{"n_layer": 11, "d_model": 128, "n_experts": 32, "experts_per_token": 1, "d_expert": 384, "d_shared_expert": 0, "activation": "squared_relu", "moe_layers": [0, 1, 2, 3, 4, 5, 6, 7, 8, 9, 10], "router_score": "sigmoid", "normalize_top_k": false, "routed_scale": 1.0, "balance_loss": 0.00823, "balance_bias": false, "init_std_router": 0.0197, "lr_router": 0.000392, "vocab_size": 8192, "norm": "rmsnorm", "norm_eps": 1e-05, "tie_embeddings": "early", "optimizer": "muon_variant", "lr": 0.00757, "batch_tokens": [32768, 65536, 98304], "seq_len": 512, "train_tokens": 665700000, "steps": 11181, "dataset": "wikipedia_en"}
Below are experts of layer 4 (counted from 0) of a mixture-of-experts language model. Rows are named router (the router's row for the expert), up (a neuron's input weights, with its number), down (a neuron's output weights, with its number) and show model dimensions 0-127. Each number is 128 + 32 x the weight over its row's rms, rounded and kept within 0 to 255. Numbers have three digits each.
After each expert's rows: "gets" lists some tokens that make up at least twice as much of what it gets as of all text; "comes before" lists some tokens at least twice as common just after its tokens as in all text. This comes from a sample of Wikipedia text that the model never trained on. Tokens count by the router's weight.

# expert 30
router:048150102088149122165085176106138111088141119128090145150099163199086086141149119104142041097136089114178171187124085174180173169159156150137172119107106154123157063138160145152092137151133158122143084132124147125080131097061159169093104160103111135159119176121169118135076146145144100134118108103069112133138174147194076103093130131122162087179147155146156141147168125123160103140137
up6:080149110114176160188143151140106155131106110143094121145135129090149144130126142064063101134103091172137177114147131106122146160156107145117156132172186097124166134155074132190115094128142201143072166180184159087081110101098118160127142159137191152069079152098154115102137154183170151105142107117078084186147123151187119161071137056092149086135096127115117112113102104171140120148126
down6:125149141195079131135190137134167112135180129133110112100137108165125141185150108147120133124100128137125109172130124114131187091135158081204120147057066179122148054090153124078144137096121095107109118086132133124111168188188127146097162163107132097120113138126118173126121049117069093096090151065189158086124148147075190123122162181131098165147152151143133188143152136133133122114099
up7:147150104144148141122097171084075130135156167137102139140148178123113095159109110125119037121138054074177088176241096141107154108172096102086062121179124124100148123110160169173086167151136112103125106093098114131092132171101140118097182159126109140111136146115135152152118181101125177051127151169136207128145198131137095146138131136151149150137140155119096168162161140128139108142141
down7:147167117166151112140122151167219118114190096112121155151110146166100127116088136147143125130124156182167194101098124093109082129141077103157193121139177148134103168160112127075137155156143169163131095166143200096117046094135126135183101117095104189116098065189113086096106086163116135176102151118172115187075095121071134139118126132103129185129132106148153136116098156137110154134144
gets: "=", "\n\n", " =", "\n", " career", "Personal"
comes before: "=", "\n", " =", "\n\n", "|", ":"

# expert 29
router:107147154104072169159086110104126108089181113164110090073099150174090089075093187149079147141085157153175083126142159123161140151141078147119147119099137107148126122145163069148078136085077193126111185146113118116149154126117137165154102107157121126165129096116077156117154057081129148075121087162154073116110092063130128066151155126101100118137099162156104094202122084116136134129095
up40:147157157128146124103158102147159117075110156107188152161162131162133123142172149119099143121096106139183142087123139108154109156151135127145145138118122130189100177164087135085117146120120151122091064150104193160171105173139121110093179127234182143140083174142147162155130065130170104105102145175168132147212153160142104141127125065127136114157091085139086125163099136097206130093081
down40:110181080114169143118085155094095127163095164124105114130131111102159095132157081082135109146084147142099094129149128113078144126132130102085150158117203061106142182114125120164141115112109156146114087048180090107106085070116098120124149134111145151152131133092096149125127104099152164186164063073114108123148145142098084103092156148123138224146085149149208117057196136142133130138131
up41:153135107158173106116150048154113156155171192065166169115115091132154122117190192134133129106168085141091135116169154046129115150128091140180134084156116090143086127150129138090135127188068157096079113109121153172167138146107108076126114104129183099097139114142142138114118153091133158097104156145111145152082153165169183144173171078180119117160124108091089073114083151134147175123155
down41:137127106121123140112132126119085097121129255158162138186084159099185119113124162124143141171143080119142148076145160116138164100151162176145101080118147129128143118083106113146097153180167132092125197192127126111133118159136155117108063181093096094148114112100125086166102140102110136165129105122095112047148109080093118140134150172191097131097116061106110150117112052149146131112147
gets: " |", "|", ";", ":", " +", " /"
comes before: "  ", " 0", " 1", " 2", "\n", " 3"

# expert 15
router:080151095055155084086028122112114155037086096154157167150140116159115119121157209139123129097150131144162143149142113146121194132084092194060133099090100088145122134110178086118096143178107125137099136153118121119156125122094109100175130171108126123105135115146138155141086121141146146137098099154154079098176096125129131069134142139170144150167122134150129179160135053142127101057121
up8:152115083067191103161090101135129151090138117123180114091109122169142142160134107161115137157134059181190193124086077059155110157179127173106151103067088173130049097121170085108082150150142136139141127144138151136115115139098118158150150143127150139128139096177114157160088134106088143111135072163117051171187119100110142113125162107112081123185110102117190181134141140131143143150111
down8:173127110213078146100181079108080159104175169176133141182180115143125136136120150184103110150146158109084091129099112107122125106080107112106143141137138081169176144166086153165117099134083121069107095095128078144159119117214176085160096118145149148086138145169125151147134131112103177117142186113159112189125117137071119163103086137190147177133172090155101118121096148136171103140154
up9:137132145099147163176100143174117141122130111105085151105134188167137074159145111092095112140170087140143161096146092161200147123095147111150119001155123144100177102126106087168181131119167106122143086101161109131133139104067110165155141122131162076117081189145161091126107138142122125079157144155096222114170110148155103142113105113164114129118159065138128156058083119107123142157146
down9:121106137136148129095122069094112090103067141143133105126156123098104191106155153113153166080100105126080109154103138130093161154123081113159165160111075127145145103118135168147087167125094150138057139158113105108132083102148130132123106133105133000096136074119115154126167087086133128181106088099170087169120143092142138112128119150106130125172136168161141113186148101131149092122137
gets: ")", "\"", "}", " 2019", " 2015", " 2018"
comes before: ",", "\n", ")", " |", ".", "–"

# expert 8
router:149100160159178116137123121092127095097158117174080083075144089155061137147111158080177143089113077123099117180134156114110162128054076183075137115112054073127119029109157131127071162123114105110159156141110124126084114180118108175149161112163108134127108163108122158121158065135154126143120107136108078121147153118161128119135182120155098084124096177146141172191148101162146149135149
up4:096133148090113143186101128149093152144107104147112172090091120088147139099097138097087146128142184072143140148146154138146103179160192180121082158156096111161130106108120070112121100170089174113104139139151074161177092143096111124079114064170160168140111124125140078157112172107120107157090026124130118129140183116183120129087144063144119137118143133174200072102119136147166107083145
down4:100103121100107103149116101123095236088108143080130109076133163185081174163115224137149061147126101134095124159156112117159142119103152177112149124131125128126191118118157101129149133122097120077111136097112138158092118118110093122141142108108176145124143100097106183147091033093132111090169136098173069173125085126091162142206086151100128093145100108164151135144096080151138109122132
up5:151129111135085118149156103149134160048132204143126133136125156133138071129111113117204143151080080167120126082119159144110124160114098157065105118128164101146165173127112142150132104091173150103113098150133146091079076157141132062152140161102170144119108150061195093109138078188136170158118136117143121138113101113230154122135183144178114078112136125165163100171105131065141138134159
down5:072107169096216178150069109100121084177148151079168118116139169106111152164153144158100136123132150134092094123118130102115128106142164157131181067107133088152055133167103167127146178099046143142090117133144095118094114109139132149133087141138134096127115135166132147134095143156129086018118142161148132054153179156101108101104132109170109080166130087066159153107128135139144175128140
gets: " (", "–", "{", ":", " /", "/"
comes before: ":", ")", " (", "19", "born", " /"

# expert 26
router:138092125080104086092031088103136182041094112105088152106124138139139099098107132102156096146163112180164141133132121174170198171139114137151157072132120106184186131120162090175138103122119177070138165185130130124164110148071093150129113125093173113078120141096111156108095132097149147128130120117123089115167096111157118128120131174129123104166160149081199114118086097126126118059087
up4:112133109122077124087076098150092122120134133163153073206162158131086206164136124069120149136123105120082132101113113155118148122093160163163155065107157150108151150119099132124126140092149148113117145173112110092116042080148104077107195189144117135125207134099115144113136151102119096154186131072084100112122202124129145049187131142118095116182119129135165110114093144155098150121113
down4:176138137091156121152144141105174161080143124163077157102155108115139100067115152146173091079099182086120124165103129163135119096093134129147115116129124089117159164139161142104099170089086140177142142148049135106176178108196112116123093125102135187180133155192095098160146133090152154130091132198134128111092078227114188111099130102079156138126147088098151154095151128120144087122088
up5:154150086107117130169150129127134119063152150165143099084109140117169128129094126149094153138159140157126094165140149203139131169169124115146107157102117196171112095093113142078086152139095140096133170197116166118147149060133077062105140155169014139104169125134114120153160132091141140130152103078102132075119145104162137133138100106143094214104097186133157178158115156139093172121113
down5:130093126085117096147144084132094127147105139150173137107155147152142147129083132166136126103118098082130082096141123174142160139140175158155072165119119168107170139105170171183152093116111164095129109121145140151157155146121113110087123211136063239114105134149121118137105129135152144103107128043153120144146130150133152103129109216161108208158116163152088137204141151059122115070124
gets: "s", "es", "ation", "ion", "ers", "ity"
comes before: " of", ".", ",", " and", " in", " to"

# expert 22
router:089118202067077118091058114116121169058148148128090141094154134146142120088120173114155118128136095162152116128140109124161119119140065163127155057127099096192177067106107084109085103158074151144126128146097178133176116162126131113178150106139146109129154115095094149153108056118126148089088100121154131135174162082139072119128108142150132069153176089123172153155096060142102086108126
up17:061141169110090144078143132108121177184143163112107092128130108075169124164136122165138143122091127149085117098136121149148150145121150145138099082161169099187112128075167157094084136202127153130111143070125137103111118150115132105096105038101113140115143110178134193122128112104169141111125149186165177151092164110144115142128079076126161039098185105131156168138065097167121125187134
down17:131127080141147137220061089145114127048181083119164191121086156131096129114117137123108154153149167149172184140121110119082127131151139119127099158144110219067136084159086121147144171078125130132079119159177098165155132181090135109160206171125115139082156133094138119134118129144102152121129113106114164060158043142151177106161149126146091173135082119136137117122137152118134123118142
up18:083094158135146089153119129075164152155107148094048142128062106152077110126139112192176102123103128139112102111115109124128192128190136111148117088163124137099138150067064098095141130173166117111225075107145118118128133115126088106171144127090173110151200099105079148139142177116121139138098207074108114181119153119135102115133127119076133076181129125103115180107131143129097093116108
down18:165136121143086156068139083174114165099125107128148146175144140121176149098114159124137136135148151137183136160172148157114029176090099118102158097155119094162125173159123148121132116064115133087148166145123099150146159124144128130118148070130079201099121126136066119135116114185142155145151094181117149048177153143138141147075128147209131172123169138153165102163128097150213106163123
gets: "a", "i", "o", "e", "u", "n"
comes before: ",", " (", "\"", " de", "'", ")"

# expert 11
router:097115184126178157155125143132160126095101120149079128085092165165109052102133177117158120148162105152174145154117106135141110150134108117108150093062073127123100055165176127110103118123110118117133104121102129123095180174063085147103069167140097128149130164096071164112107130047154129137158085140074081128155110103118083123212163111083164096184096144172139101138165124127162148108121
up21:111126147183091136207186144128147133107172108105124074143121102086122134107096076101176100160164173166178174182079084105089068162133078082150100050103132093183105116109060110124152137100131120127163133089179156126135077131127062096134125108130126156160116081147153193175119129136119154148077132173105111168157142155117126148133112126129141079045148151134121118122115145119130103102147
down21:127143114101222163106102143131135137182124098139123139124090123115126108163074178140097132095173140134161115139143082137123136137130212154175137183145153105159086142141183161146151177124088149089059156122172161166116150172103151112134129161088074212094129168098107152150170111126177097029118151103124178125130116153130124161123130108165142145118136071140142155135110112168105183111185
up22:129151174128062158116088140129152179142142142100117095114115221169120136091123118115155090077041144131123095104151132123133140136067101139127143111087133165119142174137075105124104129062111104122171132108123136104147156152165089133172136211139127143150187133143169148116122092077159097108100076032065096086088135132081147096185154134161128097100124160142098148110122148142123172167123
down22:136143145144130141201151118198105141168141134127099054142116120118110101103118081138140161123152156088127188161115107100127119185174142114148131143090192087124088098152142182201152172066116143097131118101077085103159151143157090104152101105131157121214128174098144089126202153130083123132097143182104136156155140168094149126103180181089167138143114100108135131178129149177114137179146
gets: " |", ";", " Team", " Total", " Party", " %"
comes before: " |", ";", ":", "  ", " %", " Team"

# expert 23
router:126112148138078119110060104134122067073120095091089135125147148125145127125159115083091061111173123199183130107183167152161211166122084162107123092117103095106155107053127186150108176158066155117151133146129113156176152150108084141141166122114096117127145093105162176125104125167119144068123120116136143204130114087173135138163130129095105110140124100103170159124095122131127041103121
up4:052119103177116092127216051121180112093208136112133136125103131138094110184183120156098106095067136148157127131097108150093165154094131156136114134122085080128122137117124136109152165109103099134144105130182115177164153122118113132148116115109155118153135143078188145054083102116132118147108094112145111157128179163112148164181111146131125141178094201115109166099174138116098140036108
down4:184108187102153153115021142105100130175100079132115092140145170150149100070104137150141147177183085129128138115173127147172108110168145069092148113103169162115141141124140109138139118119146170118101113164102166073092139112148131070110122129157092119099095105104124089237152161112165127109134158145095140136106049096148076128111133097111098153073129064144151082150134132149160129174137
up5:146063127094089159162103184170185098098153149088170149150122152131152132147136118099100088169123095107198097115173090169111167079097114164121133124137142095113130136108176095084104105119125168115073092110118070089140163128133104157093151103064140120172123093136115089103138136150185169170078128081132153154127071184137135155084112138100133124121114181028140072107152160114090113117155
down5:095148139195152106079118053108063144173118143162095123091172080076056132109127124127145148091137141144064129142096158110187134189133128085106123150135099177140138113190120129142129162174076113127167191134124185165131082123126179140124100124168120166098094143123149132139109119140117099123133155147138144102124141079135117107193116136097109104114183082228127158155126137157201105118134
gets: " as", " of", " with", " by", " and", " to"
comes before: " the", " a", " as", " his", " an", " \""

# expert 24
router:075142127119181131149125124109158140060158114131142186073143122214096146076179168137141148092111159154132106130122138145168142108150073147057145155081094119224152096149132075109125174140083103136154136117071149109183092145131111125140102146162143133137112095123164121129149102104059154097134184144139162107159125108162148060171167146155149096141152140168104129200135096093173123136104
up6:110113104111142160084094158117132121125115149141175130116133130121135131101113174119122096070121150166150206188090070119117127084054105144127151089117039187160110115136122127048123182145090161113164134065116157085168128079091168132134067153125120115159101124084153086144088062136148101157071152145123162145118142155155118163071115140110098132105073138156119109107145105083146136131063
down6:177139141093169098107126150143125130112103104118119113142151093102202126088144133160175162167149104104116078119111118166038089162202146121188088191151219160085122182114142166142173140144159109092183128171166120080112147146077073134134128100111102142175155121192078147128134120093137152128116142154100106087150081167126133117131115069191130129139117128109164093121099143107124157132164
up7:138100171113136167139120115105167110111140141159123130087140136178098216151059131169084103089094126126187066118084137123108117164073136086195122126080077141174057139164173147141111114120086139150097124185168148103118129142137134091138170172096134138160093107158181142084192177110147090131156124097140166154151095093130129172075101124108123122097087136088128074136151066148107136096131
down7:144116115102142103141105153125134159067108070119084083121100143099147096131154150107115157142190138126097128127155145141150140052135054195141113045124125068124158098089120082116175181171138145130151123043060191128159120125117113137148098115134197092113148135170093192122093085111084120144117077145106150172091112097159128118122137122136122125168104076145096117090091157151084135101100
gets: " 1", " 2", " 3", " 4", " 6", " 18"
comes before: "–", ",", " |", ".", ":", " October"

# expert 9
router:114077128110138122139127100074151076075178120141154186097095097164108090127124110151121128174145110196118124086172197129150206137088075162125158114130083109161193096096165088136092162145127141147147163154105110122153165157120127126079124146151141122100152129098077128087116102165169151167128153078111110113123128143144112081182112185154114154147098173144194173139153083079066108087101
up40:066056161155163125165108156156103109090110139108111155184075142188118111100103109130091201190133102138145132107120136057058132149051079056143131133121149112123141141078142127163121137181104122148154108109111143156117160094100148162135064153110102152139092134069130131120124169137106140089139136060120156048118091146172106159101114111126107122117148107162084165099153132168145130164180
down40:183139100112123103127079124121113118131113093187163140120138086112120119149117104147143082153122155151131127160078141135154113085181139108118171212118125126060101213081148160122082122174146134101138118097140083171124089170164182166102096127138101243158120051136128128104150085108125155093054157143108139152127081118157099159180133144103137069103150118145152090131151117148163136153122
up41:120118196154162140112124155089083159117122071146094123165172121119110154175131075106114136201109142100155112106115117144161115141134170118115175115164131035139126097110164132141157186063123129129099102100210169168169190144050100167129180099112145159136117100132130145103104154172114170142126087143116086069099120133167119172108128164114135085100135093151134131153159160093071181148100
down41:129159075130074143084108110064112155202109100149120157129155167158145144153111133114090119102097146161131168106109078175157184121152116127147123084183138103122172137152173158135130080145143193098104087139144180126126145103125108165189085116083139237126135119170136119111127141119210115083124136124092096161149104128134121134099088161109156095089127175185088175187156139151082136135116
gets: "\n", "\n\n", " (", " \"", "  ", " '"
comes before: "|", "The", "-", "=", "In", " \""

# expert 3
router:110133134091139103087054065127135094088146111120109105122096126111100137143114177123148078119150113136102130122154171162155182187115107190146104126130127132202192121117164093129137141095072165095151177135100178148172191135130123099176142166172091113083161115117123193108120145107102116078110145056138159140126121082149143113169114157142159164132143136139169166172091131107115042081076
up8:111080137091160105144123077163175112081126137115117088104154124117136103117155126076161100117133135181115149091114210101132135090107207119084151105170147137127137070155168115044138113171126149139140148103110159081117116179185063100160143139071094147095170120084139137100119212122131098160085169110174126177169136135137164153175106145161161163147136071131171140108119113109138074126116
down8:108125092179069138113132116118156056120163064142083127158106120150124181101145149159036131130106152154099176123141120169174192142125100167093093161135134125112089133109160097143126123161070129139097113187139117110099136099121191139114140084167149182086148119109126048143145021102121158098135167142141150124108105109148153106164158057126139130133083084175093142098102151140145139149110
up9:132132141140084130127198170157133117049055136120135142126145089154076163112105145058172106154167128162123167124104158154137089156151082130123150140134180130126121121090094099152082162111145168101087101119145126161150178071114066101138142131093132121129116070114110201165198113132071190151175109055147202098151091129129101100119132166128125140154094147118118142151071101107124108157109
down9:196139154132173157116100140116115062155123116171116153082145095092129170130127083140133147117119114136096050142081135090109149135182147077166087129141119144139134182112120139133195146130174112184121148147153082163059153172132129080107129158122149177125107103135134148120106140014169138225135122077120143115161106118073155123100074114135097106113132101115105131083094163176129164132115
gets: ",", " in", " and", " of", " from", " but"
comes before: " the", " and", " which", " but", " a", " he"

# expert 13
router:085112120102158098143058117127132122073179135142128108101096146202082108104162187152145136125139147146187086116132145160130126107094067153141151062058091121153142118131144132111108161085090130137116173136076120094178124139039093160167130162155142117121142087079108142138070088113134116137102078162133089090163091091124086077218130111137121119125105164105135101182146077116120135141104
up8:100098209108125195139089087160155143118119152059100172135096105172123148165116165145089087087146103116125131112126134132169200135128134144138122087142147113151132054062097123159137122130136121110087113150132137152130111149140112082070116159140119239129126089178075141122151134101128129055123133129167115119109136183190095129136083128131158131121059113183174164160138114118133059118141
down8:066041185139116128100117108152053177110128164069111100103129143223092124155132124119125093132131184128128078148156100125149161131107119154133149119098121104166182127085170097174122165122093157066088126123143149106164176100109127132112090105148159154094128102126117139121114108118129127059123159127128116118111087098100150126164060202110116158154104163201094085142089074167155113111133
up9:167099179129103173069143136120152123142137168129103150144105146144101092122165112110132218156181137099134116133136160138142147064135123094160125081180149112122092067163152163148115128106072110125129100123152105147166159172090162113111150134132152135100176175176123132091036171106150162117086095160136109140101141086133170159106122162102110102119079140182170067149101116134039143107058
down9:169119143154129103124132148062173161087172084116196138104072064163181175106092075153081078129152160130148121186136058123136104129127109131142187147159098118075136127095108067102182134169136159138108143122106141142107104104164126101148160159152140110132081083132063105056120066133085093104142120131109167101144083099122115121152036124081143148136146118133113151133153124099150125080124
gets: " 0", "0", "%", "1", ".", " 1"
comes before: " |", "%", ".", ";", "0", "1"

# expert 25
router:129113129153145087110122182115130097127158118150150139101137089191076065122116170152099143166095127158111111121107185158187142116125067120074158124103042072122194114081116067147088158064091124130096150160099171102146093168085137135170145152178129121129194090119112129121153077135134112092108095151156070112125120103181122041168129102159131142114121138151132123158108110126070149146140
up4:114170161152120063091133125102167098133106221149171087109128126099123214148120121111154108191136091142054180174096106141175147134090136116183143150133133122117125160154126155130139095143117184103081149090096175113112125142094212103123164138070088151158044151124132105090099129079093081117159156156146142094130126152101146142077157129133113149079142098141088095160107157144097110119119
down4:100159134113154174075147112100094061106146098134140119151098105162145061094118118143074150123092153115139091166168155086133125202172093116106185058122105126124182069092173089152119144118124093215167155129145119133159141136127115137094156113144103116148193188141113178176103144191173209127154119097160091139134143132117162150161121119107117176103163128122171115100113129103100162098157
up5:105119082194118134137167090131132202135076173097180139158143114120095065140035066184118169120124138121091058092109130128110109127087120144089164122136128071122120131121136092121113109106127070174127124098178153099186133128124125114154132168188162154099107071166131146135186087145158163092092131146124149075155129128089138080104124129153119130111139099109081098121096087143118195184132
down5:083163136131108114126054060109141113139085121121116140182141138173076138117113129105144166153077118167108186131066150103168118133144202118152073121097148144033133082127125137137099087121122199034112122168123116117082107095120145147181121127115112048153111128138133153115140099112151159136141100206157126143079110126199116103128113114134148181121098131133133154151139145169139179102122
gets: " |", "  ", "|", "-", " "
comes before: "\n", "-", "  ", "|", " "

# expert 7
router:132152095083095067146088113088116086069158094153081135131086114142136075124093169161111068127140137148142123119150130163131179125068080207138154162127059097145194070127174115151129157089118148148140164142154117133143150120093117154135095173099119122115128160125110143091058119070146134143115167130125164148162132098134124128171071101153158132153114176172183167200128099108089107070098
up6:159150077129093052124095076077140076126125144131097076104115161143157074141112129180090104144173136088112136150139103133103148169117158126104125215147085157173156098109130157140124081150138096115151134149199174133129172115063134135158071119122097121125103113146100164122078178100110100137084173134108214135142147134105108179128095141186141186128137151106132131132174121061118136097074
down6:120144134111102194125117168149106104122083053129159180159080083127111151071114177104146109107151145136138132155112126131133149072137090152144120059110168125082135166084125115141106124108114156177107103146058110150139089111145099101151156115133118116154158148146133130135146073143158133105176099110153007138105088164141183107116123076064099094115099050135106154173094131162180106147163
up7:139115151059055056090103132110129081085133127154160167122132087193137090077093150104105120146098097159135127108010168118158117110123106131112127155153090079121140110220134176119162142155154212095061135118136129113077171158084162149119135148088113123151122143131124130068132130072122109170123150131086124154104109160129151140101106133173104143129129120137109153109063120135146141108161
down7:171179149165102197179196104128137125119118105059097082147110139083108139139139125130163140115240133134110090176200142130109152138135091144113134139138126186155139125096160050120109122086084078129169110134107135126175101143150148117176114108146123150127132114170171143151105139115170169051114132115129112058090138143083124108109069154061125123178105099116176131135137117086105151110125
gets: ".", "\n\n", ";", ":", "\"", " because"
comes before: "\n\n", " The", " In", "\n", " He", " It"

# expert 19
router:078113157116111127139132152172154145083173202119114153123138133124125106142140154087123153092167187172129115162117156168196161095133094162104123054110160094194112121047119118104109171130140157147105083085124142143139093182141138185098145128153147134044148145141098127124096073080141162157134109166190161115091103143124094086177095104127152143125123150117189141173133101091059104134139
up8:144098142093134102139132138110086111095140095123123147083174154107110103118136074099128112130206125154079111137100082172204111108152166147091145151132157173145179167119168201121089135060081078091131069093190111126120105160093117132110143096112123110148159143186155092149122149064102155177121113184148131071163112096160174095106158188149169158106117069135120144116113105133094119103159
down8:144066133146150161069149114145100125112092181098162164173092113155119111109107148150107094124094167089129105103144178062084127099112087085089098132122068098144084150118097120089130115191167177125160185167105113142142134142183092155091131091120097130089151098136113112142091119113197130073090158113138120149085125208165118138074140097146098105113162122074188100133145201100163138141112
up9:099083111133132147123146101170103132104137100119129160113078172089091183143109125154079126146145095083096122201087109156127128080220108104139113132160175155152129068105168165075089134110110156122150105103093123143206158089155183101106116122188202143135082156147161130124156144140129175145100135182135110147115085089081150164115111136104129176174103110070170088150165139105148115147089
down9:123139187136126146105095190141150160086090145164154152065144085061125145156097118105115150089171132155066087093140101086044103136092131211142157121079104145112170094119071134136101123164099140119191146097147132118112106126098124146131127123059115120142138107150088085154128103078096108163088178113104095150111096121104083113091165069137093176145158124176070128116128084087156110142127
gets: " C", " A", "S", " U", " R", " S"
comes before: ".", "S", "L", "M", "D", "B"

# expert 27
router:091147091116159137147160134122136111045149135148126111122130097114090047156101220139118066178075102125119125174104156168115136149056117159127137068148048103104166066139124139140111099133144122137111109173135170129139159146120110145129094153120109131148133147109153148146068113096069070154104084147092107156146138076125084090174151112121173108162086111189137179175117097093153114116099
up56:123125137107223154091115085166183067063132081059121113117146185110118077185121165138102118137115135145124131119124144160135115087056125149149160144159118132097135128160084117086111127138141168121077143115113114080166127114166180149128140121207097163128174119102085147149116138186142118173170179146114103178159143098123173153131125137141153095042115142082184136180110135142132118084121
down56:126089114101136113139144183152067081132123164116082124169137106123150123109127101139189140168123072098138090137152172056206172113152097084137089106128078086075129110127156172164135114145120130088147121160171101230146107160095132169107156100130099152121097114147183078115038115159153124109097090111109115091126119127174103190102108120119148156129132086101085151141163104165166132161151
up57:104144179101143183135164118101150134092115119168123144085182119093099124110139189143113145144135118078084143132109076126146094115121165136129138141132108083172103132151148135132118109105119134131120097174095216182146180079144118164136098081102099148091172202195140102139105138155058078116158143095086125105171132124192082181134186159110108156116069126145133171180189092104116125129096
down57:142104092112135063111144090151090180149148097142141155145084156114220084150189122147155157128110115159128126151139147074094146123133133108081097137123161113096122126125164192124122138114135148202110134108088099085131159192166055095117106184133107178119134083102107164147139096101143118098096115069165066098086166115124170138039098147138149115125124123137055081138115158089105129112155
gets: "-", "\n", "|", " •", "  ", "\n "
comes before: "-", "|", "  ", " •", " Born", " Total"

# expert 12
router:061102190064113113093075138105151183106162101077077095071118102176136107111107188122073161122171118181153130115156107128170137108133058196104153079113118119153143119127078116133158095133124207141161109124104098152135112160107143132148169101109139126104129151095099121159110120105109110057116104154129131134169104050126053072110111154159154123159173103135169117135102119108150094095118
up4:107122144179157137130148087170101164159125159175115104140172097131120126190133099154125094213129136214099101154111180110089109129159145168122114115102162178153112118148119089092148139124133122127082104101182108079144149129104149100096168069101128156157177089104115056178136109155167120158105130191142166159113099149096070146210112083180134118146187116109066114109121117099112128122103
down4:095149097177148153159112091131116136071131097111122141136144100039146160113154132140128118107170139131162145129133116077146191126048140105142098162147212172155156057161094216116086098098100122126153069128186136130117162125107136187120104067119177163093124142125110113161124164138149144111128101120144121174133176162132097146147164140126107193162211134131148121137102079107152104153100
up5:127109108139116083119155102128120124089112095072115096088129149111109133059141140152126157124151150220100140137138104053140166125191083161143129203074126172094148198138058082154114160104183139121090154098127085173115171107123137134137059111104124129090139142143157126138108113112212161077135109139154153151094121137130081172155124163119141110181152167165086160099111099169095127104120
down5:109052142150162111123112124126110126082142128104190082105092101146069191134123156102051159124148107110095094166143089154099081128118125124074107117168121189137109159167182142174160083110124103114154098155108145145078125106146147194116180163177149121130117069121134159158168183127132065175137092116114112084101118074137130172116187089102147137151163081142150102114154101167100180106132
gets: "s", "ton", "on", "er", "son", "y"
comes before: ",", " |", "'", " (", " and", " was"

# expert 4
router:126117120126107091077088142136118050075142109059081104058100149173128130107084142169162145106167140168121138103165173132140133154132141155179151145083129086160127101117132078148124201096122134118159159138152102110129180122132068126120098142138120113163153103136127176104101103155079109086138184128113138190127163101178070099157053174143171117168149134159138138184092112125121085120057
up8:147098143157071145182107124144115075123160151148134122125081173251150132105067133111107146098076084116127093076140149083129111147122080086140124170097102170123120075115162128122100199088153110131155166184148104117164142128136109108126099182127165138145209079171088118070123159130120124111145110125083114124123090139120151096140047168141121161120110131131167167123102092107097117105088
down8:146117118086171139133126179092100113128149139128134233093135114113154172158112074132156101137141143136112124114134065086138127139162111181123132127125130075130074095145118129084163081088091132165157108110164144101091092162140099106118135067068079209069051165119131166121108133130074136105225099143124139121157189097138108160116149142121126153084100111146085129092132102150092127120171
up9:113088171110137114131112117051067183125118152114124160139205133122117132106119132121135138134119090139127151131124146154189106125128090165124103118136157119155131060141130135135117133127171136000095146136123133121175175144139144132143166161156114255107199120101102132137106105113133158108054141107079138153104084127122146128108128139118193140098130135148159109135154127103160158100116
down9:073043131149104117125116068159102188118108149089138135085143125199095115124123156125103063147103140108110143142138101113145161110138152165099123124105137122181190151104120133136144158163112145045137124144127125124157145128107155132099099153092166242126169100133120147123100101071116122062143155070080116193104083112123144140167095172128136163106119117147135126171121081157100092048135
gets: " to", " for", " on", " at", " In", "In"
comes before: " the", " a", " his", " be", " this", " its"